Experts of a small language model.
Training: a variant of Muon for the experts, 6820 steps.
Below are experts of layer 5 (counted from 0) of a mixture-of-experts language model. Rows are named router (the router's row for the expert), up (a neuron's input weights, with its number) and show model dimensions 80-119. Each number is 50 + 15 x the weight over its row's rms, rounded and kept within 0 to 99.
After each expert's rows: a language model's description of what the expert responds to. This comes from a sample of Wikipedia text that the model never trained on.

# expert 47
router:53 63 50 33 54 39 65 77 75 45 53 36 52 57 37 54 65 69 60 30 44 50 54 37 47 77 36 44 61 49 60 72 51 68 46 45 61 46 65 65
up0:37 39 51 65 63 29 43 60 46 61 51 69 53 66 67 89 49 56 66 52 28 47 56 44 57 57 34 48 59 75 72 53 79 42 41 62 48 73 31 48
Capitals, hyphens, parentheses. Opening parentheses, capital initials C, H, U in abbreviations (race codes COR, CLT), and hyphens or en dashes in scores.

# expert 4
router:54 50 69 61 63 60 43 56 71 46 50 47 54 46 26 39 87 87 65 46 50 56 46 68 50 52 29 43 64 39 65 58 79 77 25 51 43 32 71 72
up0:31 49 41 69 75 56 57 63 63 44 44 64 23 82 60 60 49 72 40 54 45 65 63 54 41 60 38 61 41 60 52 58 70 46 49 45 34 48 27 26
Blank table cells. Space tokens after a pipe or colon in tables, mostly empty cells or right before numbers such as vote counts, scores, dates.

# expert 58
router:22 45 48 44 76 52 67 64 38 61 36 41 80 34 33 60 59 90 58 70 44 63 50 60 62 56 47 38 63 43 79 47 71 62 42 42 74 43 74 25
up0:36 40 60 42 46 21 15 38 42 38 30 59 53 58 58 48 49 61 47 38 45 65 45 59 38 62 56 33 37 44 52 53 51 42 34 47 61 36 64 53
Given name starts. Opening pieces of personal first names and place names, often after a pipe, comma or dash, such as Phil, Richard, Al, Mel.

# expert 52
router:36 26 66 63 59 36 60 63 49 66 36 50 44 31 17 61 64 62 53 78 45 70 47 58 64 76 40 66 56 59 63 41 55 70 50 56 43 40 66 64
up0:54 71 45 59 69 34 60 41 56 51 33 89 50 53 47 61 53 65 41 62 42 14 06 32 57 67 41 87 67 41 72 59 18 38 62 61 50 78 44 44
Adjective and media endings. Adjective suffixes like -al, -ical, -ive, and words like album, film, song, local, political, e.g. surre-al-ist, neurolog-ical.

# expert 24
router:76 38 54 34 48 48 57 48 43 45 59 48 67 23 37 77 58 83 55 44 46 68 64 81 61 43 45 50 49 67 69 50 53 56 54 54 67 32 47 68
up0:67 58 35 22 64 26 37 52 40 43 81 50 35 50 66 71 72 90 42 32 45 54 37 50 56 65 49 26 64 59 50 64 45 58 31 54 72 63 49 53
South Asian, Arabic name pieces. Consonant-heavy fragments inside South Asian, Persian, Arabic and Slavic names and places, like Sh-ak-thisree, Madhab-k-ati, Az-izi, Bh-ut-an.

# expert 62
router:40 48 51 47 83 48 58 77 71 56 58 56 62 50 43 40 55 60 32 29 55 67 50 72 74 36 30 51 37 68 65 72 40 62 26 62 78 39 55 53
up0:52 51 44 55 41 32 30 30 32 40 62 61 33 38 43 70 51 29 40 58 41 42 37 46 40 67 66 33 06 55 46 51 45 72 44 51 35 36 64 47
S, E, y pieces. Initial S, E, Sy, Hy, Ly letters and inner pieces after B, such as B-ir-mingham, B-ear-s, in sports team contexts.

# expert 27
router:28 42 52 57 61 55 52 53 58 53 49 46 56 64 45 44 71 72 69 66 48 51 78 61 50 68 62 63 71 56 76 78 63 65 24 63 83 35 69 46
up0:56 60 52 73 53 39 45 84 39 47 55 51 62 40 40 70 70 27 28 37 12 29 60 42 77 59 71 67 44 65 50 55 41 33 34 66 36 37 52 68
Mid-name consonant pieces. Consonant-led fragments inside surnames and place names, often Germanic or Slavic, such as Chittenden, Millenberg, Arnefjord, Martinsville.

# expert 16
router:44 38 45 61 87 54 58 48 48 43 48 41 64 40 36 49 53 65 53 51 28 49 85 65 68 61 47 62 66 36 71 44 87 50 49 51 55 33 58 66
up0:62 74 42 56 52 29 47 20 64 71 66 58 36 55 56 60 64 51 18 42 36 81 32 56 66 56 42 49 49 39 71 52 57 29 58 48 50 43 25 52
Word-initial prefix pieces. Opening pieces of common words after the, his or a, such as se(izure), dec(ision), re, dis, trans.

# expert 7
router:42 61 70 59 58 56 59 49 66 46 50 52 52 51 37 53 53 66 65 26 40 68 49 56 63 55 51 42 79 52 52 65 57 57 39 40 55 38 62 49
up0:50 46 67 54 79 52 60 70 68 50 30 36 54 32 30 42 50 38 69 31 50 18 58 58 93 47 41 62 49 82 54 36 49 41 56 57 55 36 51 63
Year starts and dashes. The space or first digits before a year after in, and, between or a date, plus en dashes in ranges like 1566–68, 42–41.

# expert 26
router:28 50 52 55 67 70 45 43 44 53 64 55 58 63 23 60 61 87 70 52 40 57 64 69 54 61 28 54 63 42 82 72 79 52 22 48 66 42 53 58
up0:34 78 51 19 62 42 49 61 51 68 57 25 58 92 47 26 78 53 48 42 29 83 54 84 40 51 40 52 55 54 57 34 44 41 68 58 27 69 47 45
Name-initial letters. Single initial letters starting personal names or words, especially N, T, R, V, J, M, and v in v. or vote.

# expert 40
router:31 34 46 48 76 38 69 63 59 54 64 39 62 35 48 52 70 91 51 37 52 73 71 65 49 47 36 27 80 54 84 56 66 50 43 64 51 44 81 56
up0:61 50 68 32 66 27 50 32 37 49 16 35 51 52 35 68 34 64 35 27 42 45 68 67 49 33 37 40 66 63 55 49 40 43 37 59 68 60 30 73
Lowercase word starts. First pieces of ordinary words, often one letter like d, f, r, c, or sl, bl, rel, as in d-ynamics, d-og.

# expert 34
router:55 50 54 61 69 74 63 75 74 53 53 57 54 27 39 49 63 89 79 42 60 46 68 49 47 73 47 39 63 55 84 65 74 57 58 47 50 34 61 57
up0:40 67 07 49 40 35 46 77 38 51 54 36 44 68 37 55 27 54 07 56 80 50 40 47 47 58 45 54 34 50 26 35 77 73 42 46 43 42 59 48
Biography birth parentheses. Opening parenthesis, space or year digits after a name and before "born" or birth dates in biography lists, plus Cyrillic letters.

# expert 21
router:25 37 32 41 67 55 48 54 55 56 49 47 53 54 28 62 94 81 61 29 51 72 59 94 72 60 37 43 43 52 66 71 54 49 49 42 70 42 56 49
up0:48 79 74 54 51 74 59 39 54 58 38 28 66 61 59 52 55 39 44 31 50 49 33 58 35 79 23 40 49 35 46 45 71 27 44 42 34 59 60 31
Y/X and name starts. Word-initial Y, X, Z and other capital letters beginning names and titles, such as Yourself, Yerger, Yarn, often near species lists.

# expert 10
router:50 26 59 58 62 41 71 74 81 62 52 38 71 59 45 42 57 73 68 43 54 54 67 74 62 71 56 69 70 25 85 50 65 49 32 62 61 42 74 59
up0:71 35 38 72 60 25 48 64 62 39 97 51 35 40 42 50 63 61 27 80 20 45 34 47 80 67 50 65 28 43 59 41 63 62 45 57 35 42 65 72
Mid-word stem pieces. Inner pieces of long Latinate words, usually after a prefix and before suffixes like -ation, as in investig, stitut, comm-ut-ative.

# expert 14
router:52 58 46 60 60 50 61 57 71 41 36 52 44 41 36 44 59 60 48 31 42 74 64 77 60 48 45 28 55 53 62 69 79 55 37 55 73 30 53 60
up0:43 65 35 68 73 65 56 44 68 99 51 50 59 27 38 33 45 38 51 67 43 33 32 78 40 59 28 55 33 49 34 33 43 51 48 37 48 36 30 49
Numbers in tables. Numerals in stats tables, lists and ordinals: 2nd, 8th, vote counts, population figures, ages in death lists.